Experts of a small language model.
Size: width 384, 94.5M parameters.
Experts: 32 experts in each of 14 layers, 2 picks a token.
Training: a variant of Muon for the experts, 11884 steps.
Below are experts of layer 8 (counted from 0) of a mixture-of-experts language model. Rows are named router (the router's row for the expert), gate (a neuron's input weights, with its number), up (a neuron's input weights, with its number) and show model dimensions 192-239. Each number is 128 + 24 x the weight over its row's rms, rounded and kept within 0 to 255. Numbers have three digits each.
After each expert's rows: a language model's description of what the expert responds to. This comes from a sample of Wikipedia text that the model never trained on.

# expert 29
router:106077119153125137147135129104118129062147150090158131147101129100140170152122111129133153121152135141177133121137215130103134130133084145148124
gate0:131117126106148124145084107151114164107107117105079154140177152160132161138142120104151131108103135182131075143110142088092106150181163160089099
up0:134108131098142123152102130133112111133158133107111133133133144173112104128107138138090146117125163188102080147102153111136123149196152116064120
gate1:095136109165108128106168137104055116100084100118160153162098152086130153130127128103134144139141132098141113113153143162155115129164157125097097
up1:098136088176124106131145144129095104089111125125136140164127125088110129117111115140133115162186107097135081114161175134169098144136150146109093
gate2:103080132111120105149127104112116121113144107155132123128085095141067188144106107153158097100151128156180128098122100098122087129117103135145139
up2:105079154122125126121126116140113110128121089147123143152091086128048194162106142140139090119124124122194157126123104098127072151141146130128127
gate3:141134135143138118114125123151104153138114131143157142110119181157162107198080165134145160107151168118131138136118126138097167101128108132171093
up3:134130144165172113121125132146153130141104160113135135111091187100155121169096161126155140127143150132125137153128122128134147083100097117118127
gate4:103180110117176181163138140136117146100102151160105084150104134109097153109131183106153159150174177113162104119108177126153143160124159130118174
up4:104144100130163162153152132148100151111117137159093105151102165095111133118110174097137135135152161123174107135135177145158148138104147113115164
The space token before a year or number, after In, pipes or dashes, and first pieces of years like 201, 199.

# expert 24
router:118123102145138100155094159121159116162097108134120158125115147154122157102103131117143129114142115125114098126136116145129103099081125128094136
gate0:123119130123133139130106160111103161122127123113141126138108115180127155140094129121144155093102120105130114141101122136133153088127135143069081
up0:111127157139148095138139101105097139132143123107105187128131129146074154133135144148136163102097150112141123155139132100095148116124099139082121
gate1:119160114176112140128139132157120154095134139110108178129099122120156107157121146114112110127145108136106142173136121122179088121127096123117117
up1:112125100182131149150131170154150154114128135111110166111121135114127130168110152129119131147135131122119115167118131098161132110125085114143154
gate2:149080113119136165108133146134097161148152130065120130111128123095109173120126109129163160110087112103129169111101152155100135132138133103151131
up2:149101156151115178108102139170076128137109124126149118060125132088117168126119090144137104108123129152162147115136188165160157119144132114148116
gate3:121113107131194111091196148109077147134102117127115182122116118135108134112144140133145142070069081109145119120097145135174144102100136160149102
up3:147118124119104142155135084119086164149073139147121108104134114107129127123111115099122113076133163092098116112148152137136112160136113096151151
gate4:157129174138142098099123101124091150127147157137140097125141161128093102132102156150114178114129101146103133111107129100105132127107188153118108
up4:126125102100142149086152090172104156104125145131119171104157106164138073112143142111082133128106111143146113114092097121123163090116172153111141
Inner word pieces of Latin species, genus and family names in biology taxoboxes and species lists, such as Dry-op-idae, roberts-on-ii.

# expert 30
router:135125138141111159114117124164094142129175153148126129145142125114134099126123150153119137112168159106115147117145087132108143149121146163128151
gate1:102109093184163132150094140189131121138098126080118157180142097112153141110131097107143161163123126146092066119111112152142129105156169080131150
up1:094106106166151100146119106164153069147111148098122143164160095113126121141095092130128146137138147146092103095130097131111115075145155122095165
gate2:144154130166091147101159127121105133134141130090141134140103134140124118115143113136154105139134142109140131106102196148129108105119170151136132
up2:122136124165098164121181130127104130139104154096120141131118134128119118137116109139111091128141115140103130116138186131162158100121176146109145
gate3:152174137128137156118097118130154126141111184138111107121143147094128139110153116144141129157133087100115174154064147133140108111160098116149123
up3:187168138136125162116139144109144165144116183141125097118150133105136119097173115163119117112133107096150173133079134134115094141148124134099166
gate4:163084138162135108129111110153131143097098125107134120163129139117088088162130140093164079133094109143128164118121120095149123124165166158171161
up4:151092154146130122132124145183132092116102123119130138154123151136097083162133114086146102157107121126138144089113115115141113167146158170154144
gate5:124054135138102120111143086145132142089125147139106126125113190135138102115130149116088165140094124135136134128097156106148055125152139158174130
up5:134087171122138107066144116137121117084114140117115088115135176130125151169150141121133159133076147118129117148126175112125087141105140129152092
Prepositions linking a noun to its complement, such as of, in, to, for, against, as in Hall of Fame, responsible for.

# expert 7
router:179106134114140128128140147148119133112106147117096098112165166115148127162081115169131164121187140132136162117140127113145165105128148126144137
gate1:132118155107135104124100103126124103127087124150163125184143126125128118136141147112110163110112175119135159126126144132146194124138096106149124
up1:118121131086145108113111095119121101131108131131125129166163140120158118124128149120110165124072133094147145129135164105129162117127103134146111
gate2:103080125140124159120104150138109138131160123126137102121097128139087180105088106109132136055103097142116166110154128143176119113125097148176122
up2:121041120143104122139098163096110141124142132109144096126121116100123160139098137128122136087113118129158158125181126095124112089138109118177111
gate3:149099121120148102132140191136166135176143148101097093137109171100145100151123097096105121127172089101142104117134117133162157164133126131121126
up3:161085131117158070126129200135135119164146151100104082161114140126145100143110115098102119123161094100135118101165107142141166162109126133151130
gate4:139133083101124145096108151123162169122102123125147163145143146125177172119157122086162160165096127125125128111099135163132068107157100173076115
up4:150118120108115126124101155105120135116112152117124150111113154105151160121141139128142148141108127135164152120109148155130107080127120171078113
gate5:142128151140101136107135165141129107097109117130128139134157118140113143174114167096167135136119098099072130137138160137104151121145147143093137
up5:122136133179097154143171153153127089086137108110128133129128138157137111146174157078167154116131121106086108109177152135101124133113127125086096
Colons after infobox field names like Founded:, Clade:, and linking words like in, of, including, known, such as in descriptive sentences.

# expert 27
router:148136087081138129107126119152184116132122124157161152140127097117157166121108149172115130103178123123112139135142125156113140140099112108111144
gate0:133165115156150118099145140141135150134128104148155146153127122086137107077163152148158093103140179121121112181151161123140155109143117091118118
up0:140141145178134176107121131160161140125129136153152174173098144058128121096158101137195116106120152137118100141142145098166147108123105105081086
gate1:109114124135106102124121123163167135101134135133104111112120125141108124170111152104145137105176107113171104113116111136124063087092116125157107
up1:149150099128154127111122153163164135083115095107131123101129131138101146163117138084124147093131092142160142133117107132146095131121084084162098
gate2:129151093146123132121106150132110128148139162124140132163112145097186128172114119169108117122103135103125125080121152169121116126138131121136147
up2:119144149141103096113114137154119113156137130118141145156113120100183125150097120152137125148132105123078121098157132144140136107125137121132147
gate3:082085111170178126084122092122075137092083103144165102173090100177093089156161141147119174124118154137171104130130142120122133146116131121125138
up3:090115140163170148132135141130090127123129132133137101144104096165094089109154163119163103124099141148178107145131143110123154168121146132138125
gate4:160108110124082126119152116108169085135109165154144111138120128104114134163158110139122118095090106145122110101104139138147104132093158112149151
up4:122129139116111136129135107148122137117114171185106100145141135124147144133128136179087083082086130153093120102126098125111116152119157115186085
Wiki heading markers like == and ===, paragraph breaks, and opening quotation marks before titles of songs, works or foreign phrases.

# expert 23
router:096116156146155130117194138145140111136130095129138111095140158094120100113162129159124152092113128139128189090129075162122169101108116120097116
gate1:115125176108145163097125149126134122142134138131138151157137148172150110142095131061144134122116115061174117083126169144151096132125138135149124
up1:069124134086158139110151109185114094143110111133087128123111151132167111174046178079181117145168111052146135109130135145112127138131154117168133
gate2:128126101152152140160108144115126162135141136126134119089109128111055103140140117131142149102124173111132148106138161134114115120092146144162135
up2:126118124156117115143113146114133139132142155110133126124122128112100122136126119111107144085102157111112151109119163121112118143109172179125123
gate3:076128099126130108139105156130086137093107085112164115078131143152096162164176140098135113092138066127136137137139122118151159114121170117131119
up3:110126124101112118137160154127062098108111096105148104096118121154121142149169150138135118079166058138112133118120130090131153124137150109143136
gate4:133091112129148108172122098139182137121122132125117111112123107108104157115116129113116144091134129121096108124142131119101114122113107145150129
up4:131095121096149158167109095081150127131122092162117104072120116143128166123132108085130109131145107126094096119129134141131138137143119118105126
gate5:120128114148141183144135143115107101110149163138117121112105118108089111158136116147152095148143103118141113148122138157115189112167170131102057
up5:099133091119138111115152148112103134106128116154151094086171126107106167141143130126142105128100157124122135140118170113135146151125156110073070
Indefinite articles and determiners a, an, this, same, and adjectives right after them, such as strange, important, small.

# expert 28
router:132134143134094120153090127146140106124158103149108138115133139153111117128145131085118122118162113102100086174145142107139139139172120155150140
gate1:129119143123131129123131084151083162141091135143174093104080137120100158129145142144125153170139126123075076153148150131117128158139139150138133
up1:153114120123096173125118086134113135135103112131160095111080117139142203139146132131089124151115135098128091126124153141124118158131096129124120
gate2:124124115137152175118128139112124171118141167116118133139125123132126124177096150125162115077133130125114157114153125153122149130140150142121132
up2:141109141152152145111180128130119107169095131105106188132099123106112122120156144113141123094098090106128132129129147151125145156135156125116071
gate3:145118134136135175122127127114163082115130100115165099130098098119123173116130120115170116127098149092133114127087156119105125124136122151129123
up3:127095090119120158161137117096131144157167094180138088144113105116125117105112119180128140171102134069113148124108127164115127110144134116100097
gate4:130141182060129177133155120109108081138154118161192116180115144119126144117121150113103147094164130151103098128155124082148149143112104132123119
up4:152082179109145151142142158137105090145142110095149124154129095125128134115114131104083132091138128165128110161157117091135140103128091133146137
gate5:137135115136147128066117121174155146169139132127094143142096108103132115131108160121112118077130143096149140119146156121139146137169152148114159
up5:111163128138098151093136098135156139109116140090103152161128121130127085115104182112117126117122131146156091118158160137131153127160179180109139
Middle syllables and letters inside non-English names, such as Indian, Slavic, Arabic or Japanese ones: Sab-alenka, Va-ish-ali, Tok-im-une.

# expert 0
router:144093155133107165111166124132126148167115133157105131142116100082096109133110158138102166122122120102101107102101121132112158157127129170118156
gate0:092123135114125151152136109133089094134114157119134108119101145072167125151067115143154166133101148128123076165109128132140123138136109110145169
up0:114121141143141155143115112135068118132139157116140110115124135085165109128095117145160162127112123121100065187103105126120139129113121103137175
gate1:111124084104125130136123133161078109136151099126157146135135138134116148140103161151122141139109151125111131110120104114180167125112103064152082
up1:109130125121089111125102174157098102137193127152129156182135124151120135144106129150084153145142172137111118111136114121153175123117120099149074
gate2:137092140153128089115122128134099148109157137139119138143117110092141132145138142131126150130145145150103165130127154121117165131115120154145113
up2:114113151132128092138153124152099154120152149114154148125144129078146138166131120139133163126160151170105147148097149138113140129140130144174090
gate3:139158142141115151109131152138126148131164152104109144148140139134138130159116121186134165122134121127100139114124141103160110153109140152111162
up3:127130130123132163115134175113140115152160152123113114177123143136107147147133128185113137113133119123123113100133092103143103120132120128159134
gate4:129093139148101108084154140179171155165108178128144103132103154164064136152140127164122116152134156112153144112120159079131147141101119086130155
up4:130108122131107124096127155188169146138115170132169097132143174182096142137126147125129137162140120133145139116114165087141149167093116116116133
Subordinating conjunctions and clause-opening words in prose, such as when, where, during, because, after, as, plus reporting verbs like indicated, wrote.

# expert 4
router:153134139100145103124158130088083152139177088128144158130078145130138154111152102163156110151106149179109108141099082134100117149125105148142094
gate1:147135132102123134135133122119125140082144141079162164132087176110087177120133091175154075114093139102146151147139166141165144132124094126145107
up1:113119142125100180089146118121138163118126128098154125163135157131101148149123152181139113123099091130163114134091145141138141150110132138179123
gate2:099150166151161123155177127139109119114161103147109107118090156164078155123117146089153156126145113111147108121146185168131142126128074159102128
up2:101111160115102118123172109136127114107154128133135124119108140112046128137099146113138161125135134129127137155154148125131133125104116148121195
gate3:185148148107146109167149127110132089140139103122125110132121088097147142151137162106137138091121093111158153156148111122185150146154118098111118
up3:169110142120088120136174106110130104147141142106137094077119122135139145116126128081147114093149088116124146142159120103166156115132123109125137
gate4:120077136136159124126159155132116142093132144145151132126106125121094140153136151117118117121152072112121135140124118097182146140146103123119134
up4:086078141139157121108125143135137158113132116122138128140088124138086121120096135117142137137165079118127141148144094102183118129148059107149146
gate5:146123111135140146116148138095111142153127141121155151142128103099128105119134135164137121111090153098114132115087138168109143121120109118132168
up5:105066105131157131109148116096117117164110131101132170155109104109142112118149111126163120147103152099130136110097136124112119111147084121128170
Sentence-final periods (often before a paragraph break) and the dash opening each infobox list line, such as - Founded, - Class; also leading | in table rows.

# expert 22
router:168124086149141102098100163130130118156071174099110138116157187165137127166156122053143128111099096104123120120124112150178166180111108097128123
gate0:115091137151099142101118141159115149127172156112145156093145116127130140155113136154093141108146087122137089112081119080121120108110095112126152
up0:159060119182125150118129128133153111132155121175156150107098107106119124173129139143118153110139115115147100169115094111108125117111127078132135
gate1:164146151140156143144157110125103139109138135103162123149147140123101144140086123123141148173120161108134101125142168132167147118168125097125148
up1:132120131123133143137114135120105155136128135104145130105179128140091114122105105119140156143105159121122143169160162158165141151155121118135165
gate2:202151129150085180089107097120161138146133120144129168147115102139130135136132151158158147125146128101103142111137167119136103112149144108132146
up2:124104153126121119092088137136129148141157127122115132152121141140138105126135161093163180079116116123109101140112154104095095111094153136132129
gate3:108156111102182078110123115138107170135128103121150140137112145147103139168153141111138111163111148093134087103122107113137159138118116122112110
up3:078134101106149108100123150136102176139132138127165147169140133106131125153144117089168110138125127112109123110116150141148157151128127092141101
gate4:170111144097176118176112164106139133137110142137129066140134118147133175162137132158115094100141123084121120084150136128117101083149066118162110
up4:149109135069135143162119154090133183168108158138116102117155102174088134162111128154142063120167085079114095110141133146129098110153136146168113
Field labels and section words in infoboxes and taxoboxes, such as Genus, Species, Born, Coordinates, Website, Producer, Characteristics.

# expert 15
router:112129121121100160162167109116116109164136133080113097101159143175147134097099144138142064078086132136084121142141115119075130151159161123081125
gate0:110159167166160136072126117174102120110126120138142167143152134119153120132129119160117109102147117120101121143148127093129100122118132128125131
up0:116144148166172113074139121148125156118116130151143150132157117172131105124132130139153123117126081129143125127142129087118105119113114093123148
gate1:125123130116157180147149148122071142119130102125109110103127120139130072127135105148153109128086147148160119157116107103131135148140147100125118
up1:109118134114127136113167107172117124085137116132108108114145161140114114145131117125136116110157153159090099103109141104152163129155122132134132
gate2:120124150132147134134118100099112126094138164135119116107056142121151166201159115154090105149085144115136155136113152122122113125122135126110196
up2:110160133122174114136148106105141101125152121131119117125071114110121124167124122154121126118100131149114103142140145118109156145092130134112180
gate3:118069140166172134108121123123119139098121128122117151147098159113164158120153123131141133124152096132173117084141169136102122115142147115140130
up3:120075150166146149120114105131109133089138113114118151160107162102130171137120124157124101112146106108159122090150187136098117159118147127163146
gate4:112132150135123130123109126162121134112177116151126132135148134142065120153107114123118106125136106134144117130096135110138104125140103144108122
up4:145153150146126135113168139136149140103141135193130141115143125159123164149095066160109102121109142152116109114118138121156092132136115139121086
Closing parentheses, percent signs and table header cells like (key), Image, Date, Votes, Candidate in results and list tables.

# expert 11
router:114138117141111120157156163106095101132093093086165128124113121125140111163185154116123102174070111127164127093127147133119094143118110115126140
gate0:109103161109104161140128121125137109092098094109153129132154144129098102092135103101121125132153117123139130123147114136133096132096161143144186
up0:119103131146143153139130080136133091110125108117130142146150132123099077108108123144127119132133155122161123088120126132139111141100184126146190
gate1:127129133147146128096132093134101135131135117131153122126147105118132112140121201124115152097095122128132088147114137127122146142121121096169116
up1:131118129152148130088120147150116146141101121143138121122137133092129100156150170136122141134072129133148113074126175095153125105098171112150125
gate2:105135169135112146102153141109122128106121124141145137159082154155145136152100159144111124160121098109081104103109146125059126098129117137160173
up2:138121145127092149106117143093152147110104147137143146135094156132152110169154136167132125146119126086120125080122145111068114125098134136167162
gate3:141164123150163129118153132120158153111157110133120141122169080086091138134091115122129142161114119131140095126115134148161108116092145113145136
up3:111139176130133133155169167161139128181140125121096139152134112104095083121086138145102169134130112146129112162112120122132126120143113082126139
gate4:150138117112145136154126136153159106110109115119128104081160099111142150172137113137158129150085125111141085144141131063145122112137107136133153
up4:155108143110146104149141132183180128133127149122144126107125115122144164192136115144165145111114141101145105111136134070159104122148075165131130
Second parts of proper names for cities, teams, leagues and universities, such as Kansas City, New York, Major League, University.

# expert 12
router:179102104093122110142127113108170114172150161136089129139120114111142137147175127114125126138099093120086175133142142128141141106123100121117117
gate1:155125103164132125114112114115102151096128126130157134158132115157119124097130098136121104143099123129157113135194137087136119112145087146153149
up1:106180126122106138151121089155098125108127091174127151117131093143124148159171097135126177148107140122158082135142128128196152126138147124141165
gate2:130127142122101150128095145118089147099105151127137087149129143114122109074109102137144138170152137090142186143116141108133150138087109137121180
up2:086143158135105167153144116159142176078102181080139076166116142095141091137111117158137148173104142094141140106120132130157147151131151094139167
gate3:149104104105104126156137147125177126114127140136139141125113118138107127128075145142137112169113125086138136108111181093171080102121090163175138
up3:129134148104119158122158126151154141123117119131126141156121125101135177127102151138168082095127139132128192100143161139174139088126090191143125
gate4:093165121117114134122089095124123156082115132122160163144077123137135127128068142174086153136131170109101130118143155133085128127146147123140133
up4:094110112158132170123109096091120137121126130098131124100120110150089114145109115172075151149125149135079126096101115120083116143136141117135149
gate5:148145129140135117149128096113165159122123113112150097096100116129088123151151180130119173131139096106145176176139133112115158153131120130134172
up5:134154121146140113117089108094146136144126098129143105153113106150125136183130137150114133105113132150117107121113110155120145109138148125097116
First capital letter or piece of proper names and sentence-initial words, such as M in Maggie, S in Sambo, Scientific.

# expert 21
router:125136160103112196115128124191079151122114113155149120148104123109103105122096117143135145118116130128110096124105108137107161115108127159131081
gate1:058140130103113169175134121137144111116174140083154146072104126128079129131132153118151144112127107130126122131110136138151145137129120096142087
up1:067145132102113142171132113168137103116138133104134150117094144124081142083113130130174109148138090150124138123137111108137126138143125077156090
gate2:171111123137165142162155131135089118166117122130136147128112122131120105130111140171079144116083139153147131134182122085166132147129115153097105
up2:161117095132144129156136139120110115187121116120137107128108121117112116160112147184093121128091151134148144108157119090179117144139113122097086
gate3:164167107155121195136134142092125157125117108126168125102088136120119150147179127149123125139063112148129169106167118136132124140083117077105114
up3:114101137162120116163115130104104113121127133111131163127132085109142139147153147144126154114100107184112136096174125163109150090145128124135146
gate4:126106080177141130146089124171170122150144142144103125147146093070119116122121140120174093134112143154118131149114114128108129144150128145108127
up4:156120092185135132121091096142125125129132117144110143153135068091112106102139116160102087115126160131122147139114175126071105140156148157113106
gate5:172108125124120142113175140111153151138160163120162089131134074129104117109140168105137109136085128117118142127128131187171147153112146098155125
up5:130109147155112125133190119136178159123177168093146120128141139150105101097134144067121133131167151124125149124135153164166160146138112116143125
Commas and the conjunction and joining clauses or list items in prose, plus but, although, and sentence-starting He or She.

# expert 10
router:130150146099159116099069108124108144117102156162105163110130090149179180125126134093117126126097145163056114127120135145125131126121128155103104
gate0:134105204200118143118188138140125076095104108115096098120106132110130137153159150116107204129121130114110121100095132094134115102124125140051160
up0:105180116149147136141114162110118184131164161144100109147095125168100125073124108165108173134127105105144150147140148152113138171102112144187129
gate1:162180125093096146140093105159157130118128148143169165124110107121143146155123156098114110108157113142153112127132114143153130127146093103156142
up1:124130134136096151182111139126155092121133143101091106137131123103139138114081189081099189126142147132141086158114142131179119162133135122118136
gate2:101104116115122125107139105128148139111173126113100100120110117123088116161143156114161145070092177143165144151125130121093127129061122140078184
up2:102122129110121087139125090181161130122152105127125120113129139103116106159126167088158105121117160120127109144117112116083120089113106131099121
gate3:126128127146099167115114097141133121149149152135108164121136161113068137126056087159132136132080153120111085120152098119126137113125131158133112
up3:113147163165116195130154106184154122157127118140098116158128141110113118103108099104098102110093123140099118109135156125116135150142148196156104
gate4:101123165156130131131194124135083093162161109132093120134102113087149158164128188187146117094132148124110155145133142129117194158109149115146149
up4:122121138167090155129147141137096101156135106113098116134115108099141179155136177181163109132132152130093158154107145123115128165169129114161081
Numbers and short codes inside table cells, such as squad numbers, positions FW, MF, GK, times and vote counts; also Total and Species.

# expert 5
router:064145135167122100171099103125133147069108129126133131110133109165120088091141116118122105139116127129143092156119111140133112131150140082187130
gate0:113125108124144125135147139135149114124147126117128123119109166059146105125079146114123137118117143108120109112152141107124126124129070109186140
up0:127127120119094107116159136111124131183111101122103136100089085109093144142136137138120178120124096103126146141145146127086137103136102150119104
gate1:093107109136124148122123121167148114143108126143123086188136129147111191101101133153166156178175152133127098104072182116121139107187156116142110
up1:067088118132153142123137126144141138117125127141126147146142126155134134125106123136142146162166149108129094094106164131110147104156119109167103
gate2:130143123138136140132168150122138135144147126109156098106110172111118141122137136101135138136106123035135163176070121167143101112183104152162135
up2:131162118146149114145128122135156126122190127157108111092089154124106156148152116150100122121143120092107096157134112132152131120154174183154129
gate3:119119144170158160123130093127098108103164146117113129140161137106126097134115143111135169153151115131157141107153143121142078128122110147113148
up3:151103157166124127113134147117128138077167139141097143168158135119123127154149149092127130151164146113190110103101143111172116120182133165138155
gate4:167141186139130127165102100108138117144092138119121071145085120140079157176087141122109126161095133124130133145106100125152126138105113120186132
up4:118127172105102123121111096140188111096118140134118134127125088099110154148101145124091117180096146124134119144097111112151145121169128116156119
Word pieces ending non-English names and words, often Spanish, Italian or Slavic, such as Piracicaba, Þrymskviða, de, plus dates' periods.

# expert 13
router:127124098114156141125091159129108123091156097119114113174156143119125123118126114130140122122158099140168085128149166123128123134134129096129133
gate0:138104140130128138116140124117151123121117126128132101134158153091136148164155104112129130114163089069157095099162111147119101088110108155144150
up0:126132162137158136104111115125129122133133152147122106127139144100127129169145139095146109146173093114175101119136141172146120138111146122124129
gate1:123143183121139113173124137113108130141169091143163123155077135132105157178126086139169084132177106081132111113146165105123121114138136145133120
up1:093124181140165119154142131113101118154146094133142126151077151156139158159117070138137100108133115099138119116161151146109107111108147165132155
gate2:110114094112130139135177143118111130138144095106151124168107153124116143130079150155133125103107105126153118165111172127091128147106171110118139
up2:100105107154136120129159110161134142118131102099136092130109109150114154114087156148152145127121097148149136146113142146080129155115162091185129
gate3:137133169112142145140138087130124154122179124158085151105122129134145106119097134137113134129149054119113145187158101118152180144124071137106106
up3:119107153127091138136135086119112146106171123125103134121092131138136105115098136129120135135155104138101126162145065132144174117137079135136117
gate4:156149162115139133149135142149117106121099144128089110143126118142139163125107128159156079158123096135145149155088120115167155115123115191109167
up4:186128137120118138162147175175123102136123128103088100161136160167129151114131105165140107103108147140128102113093133151096156106079145184152136
Last digit of a year after 19x or 20x, such as 197-1, 198-6, plus day numbers and month names like September, July.

# expert 6
router:071149126116095153120122096111135139167122114139124143147152155140148115143094068121105142121113126147090080126122131122112157149122166121147123
gate1:136172092102107123097109168139133135157155096099156133083087079138149140146183127123120103160101083094134141146140125130155158160145114130115127
up1:172147072126129123082115154122148182128152094112153089132120139137130129159146111150110123165128096127131158123106134133150134166138115131104149
gate2:111134142129149144141168103126107158140147155134118130124112149119118145094139136106123106125138158106125129133145179148150113160165154132131165
up2:114124152135139114141144118103142104110136160129134157154148128101125149132164137107127110076103145089142112158110139098176183133140167121137132
gate3:133101143094150138074117164134138106139216150145143106163114149122114112162081136138109099136162060104135118132143169123155086140132125122118166
up3:094106137115135126101110155152143130151171149131129085139114137143116125177113107140132116125138085133132130103121168162166081094111136134103161
gate4:118125114090116112120097121149108152103126155136153173118132134143124135168132089129131155154162140150179073086122137105160104146152127141142124
up4:113126135090119083111123112159104149093126160135159171094120123124131140148127110149129156157118123137160103123131118089176101153154110099150114
gate5:149125121137123181141120136116171127142134164073123161144130113101120106133165195099072120155104108151127150117157191148082105130135132163131113
up5:151145142122089178155110091121112155122156119125143117137109105121130174108153141109089135149141142106139112127176109150134151141150132124109090
Mid-row pipe separators in tables after numbers or names, plus semicolons, coordinate symbols like °N, and verbs like composed, consists.

# expert 1
router:119154135115087102123112148151148145102102146114135150145152106120148120110084129151139143139156147129110147148159123129142168135120094156116107
gate1:137132152162117128140152164132119115092104101145132137102163181127151111143109156162130154129165165119185177145140143124100101117086147157157149
up1:144122129160117129176116124127147103096146121144083128129162151131134114126124188153128144109161143131191148099123116083143116133118158149128149
gate2:134087136114143116140115096176120102108118128172193142129120156146150117109131120143102162160131132075121098110124164094125131149109113096116158
up2:148109107143127176134161084121152141128122114176164099158126132107120090153140130149135096116127142116142083121111169103131110105104118110121148
gate3:139095158105110112112140137163096139095102131091102154125137074155139112101136113121057125135092125134097094119143156132099146133136114140118139
up3:142098138125119097098144152155116165090100129087106140166144120145121127122130103141085126112136120138111124123149126127115122102114125160121139
gate4:130112155096063136143122112110074136130139147150134117117149122089151128169082134137109171082120128132091170132137150120079137142101065072139132
up4:124107102131105111123130107110094118154155144123161122068134137135106129161115165128112137054097142104163182125127134110064108117159104107159132
gate5:149150095098124172149128138123136143142128110118111131136093131099107090118094122160102074106164140148131103098110093109116122079120134155117123
up5:102128145139108138137133119154069104117094097107176109130088135147134144120124121099135107101143105112136139129147123134125135127117129105136105
Spaces and opening parentheses starting a new table cell or aside, such as the space after | before numbers, or ( before dates and country codes.

# expert 14
router:143094145108104083147095101097122093151134108130128086132135138131137105132144143154145118176126152105133101139144145160125105114108177122132101
gate0:120122156119129111134099115129094148108118169137121124109119172131177150144158091131107103093140119123170135101164158117161157140136141119147156
up0:150120155118110135125120137130096136141158142152108127117119174132150159144173108123147114077148134116181127093157131133169140131139113128145179
gate1:121131162169144145146136132150102164134099118138127192148116096156113125137117143118103141119119104153130097101123138132157132116106112153109106
up1:126140159163130103125123156133111128163084123134119207149130087145100135105123152126109123126126107093113098121124183137142104130131100132152121
gate2:142148116175132085130110101130092122130157168194150133168082122116056152137151159138139140055144143114159170095098128095168111109111133122149136
up2:111162138144161119075154100093146143109133149173090122131123127109098130139138158093127151051168148136166172133097108094148109140095180110115167
gate3:094123154162126148113165120159124180159105175097100103096106129137127076157114099144156101090137125074142105153107142160140143163138096112145145
up3:129117139130154158155178107126125180156125168123073138114104137106134055155115097133102117087111135109133127161112136133141143162111113106153130
gate4:108118165132138114130140158097055127107108176141169113120091143159124147159146131143142115124155119097132105119143142188097127144135141149088154
up4:136123142095117123107128122066118116088118169153182123102122148112097134117093136149100140149132154101127147125088138147150174122125122166092161
Plural noun endings like -ers, -ens, students, and relative words who, which, that, plus spaces before numbers in tables.

# expert 9
router:114132137125107103110145103160127133161104144155108129143129134110074109116113127147135135121126134146144131068099119109110113151123138152122111
gate1:140112141145124101091139123134151109132115140176170150171067108113099146165113137163133119152139106116120096092134167146116079155172135083132147
up1:134154146160125091136135134107135089132137166137148135143102116135093143190116107180104131138139128111126150092139164122095092162156128104127131
gate2:150082137184081119142143129111152136111103153155127093140070139158068091144146156145131087093142138120136128102135137140104075092163171132130146
up2:142110126226134096140176157127130171127137148086133099118103133151087152112154123172087117141140117112149140132111130148107118094152174115124131
gate3:111116148165161136114139123139129135136135044179149083090107179165138143146111115098126134148152134148126172137125161107118081101084131118111128
up3:103076163110138127117127112120150129102096097159142155152111151152130123109154125066107122132176121131112138148113132120145108107094106133143080
gate4:139069174130155106126120136141110146107146121093135148111107097135133133110148151130078151119153129112138102154136130108138184128096108141151156
up4:153104141151129126132103181163137151137142144041091172104136100149113146123164140152065148118133130135116105149115116120139171125112125159127158
gate5:170114131085134127152152130161126149135136115123110154176102102126116113120121145152138166128151160098100132145110150178119110135113151145145150
up5:145131183109140119185140131157098185120143120107133152156117098117104128126115113135139153164147130105105141148127145172090113139116161126111091
Finite verbs and auxiliaries after subjects, such as is, was, were, has, would, been, and pronoun subjects like it, they.

# expert 2
router:116129113120106137129177150087154117100116123100160146087155116096140099127083136155148164067127119138138129137114116128138074129111095139121153
gate0:142119114164154137089144110174136140131151131113109115107164160100086124184100127157171154109094129115110133157150139132123183122124116140154150
up0:159074156129147161119144138154140105147135162119098129125135123095104124145112154141109117140106100074122136113169117179131169151123059126141122
gate1:102103142153204168120160112111131137103129138139106087113137143148110114135136137118126155128125075143132137131153161112139150141153165098150121
up1:110117107138176144113137126138123125142133123142130091113158112143135099134115093170098141170116110097150154137161139145125109153129197110132136
gate2:098118139137117155119118125141130080150109123132141142145109092117154150131142162108123134136125148090142150131096128086134141150114124114132121
up2:092101137152125125150153161129147128128149150135114096129092131116116173137130150066118146099179110139169162136102135119118175184139144106073157
gate3:070120107115150108126148152125127143153144164155134073083104106105104169125174115155126170082103143180104147126126183165127158173098110135119149
up3:092128121095156133104126138135144147147145183156129114110120050129084135109155089116137165094067150166114123169095149166111134149111115153108134
gate4:102112153126122143096142151125101142092157130108143127131138131117084115121136134156144153131137132123090138117157163106129132100125186148157124
up4:156133149133074159125111154114097124138088124084142159153126165109108158083123123111137148153142138143139125114162109126111132086073171158133115
Number words and digits giving quantities, scores or ratings, such as two, several, 4/5, 47%, plus the preposition by.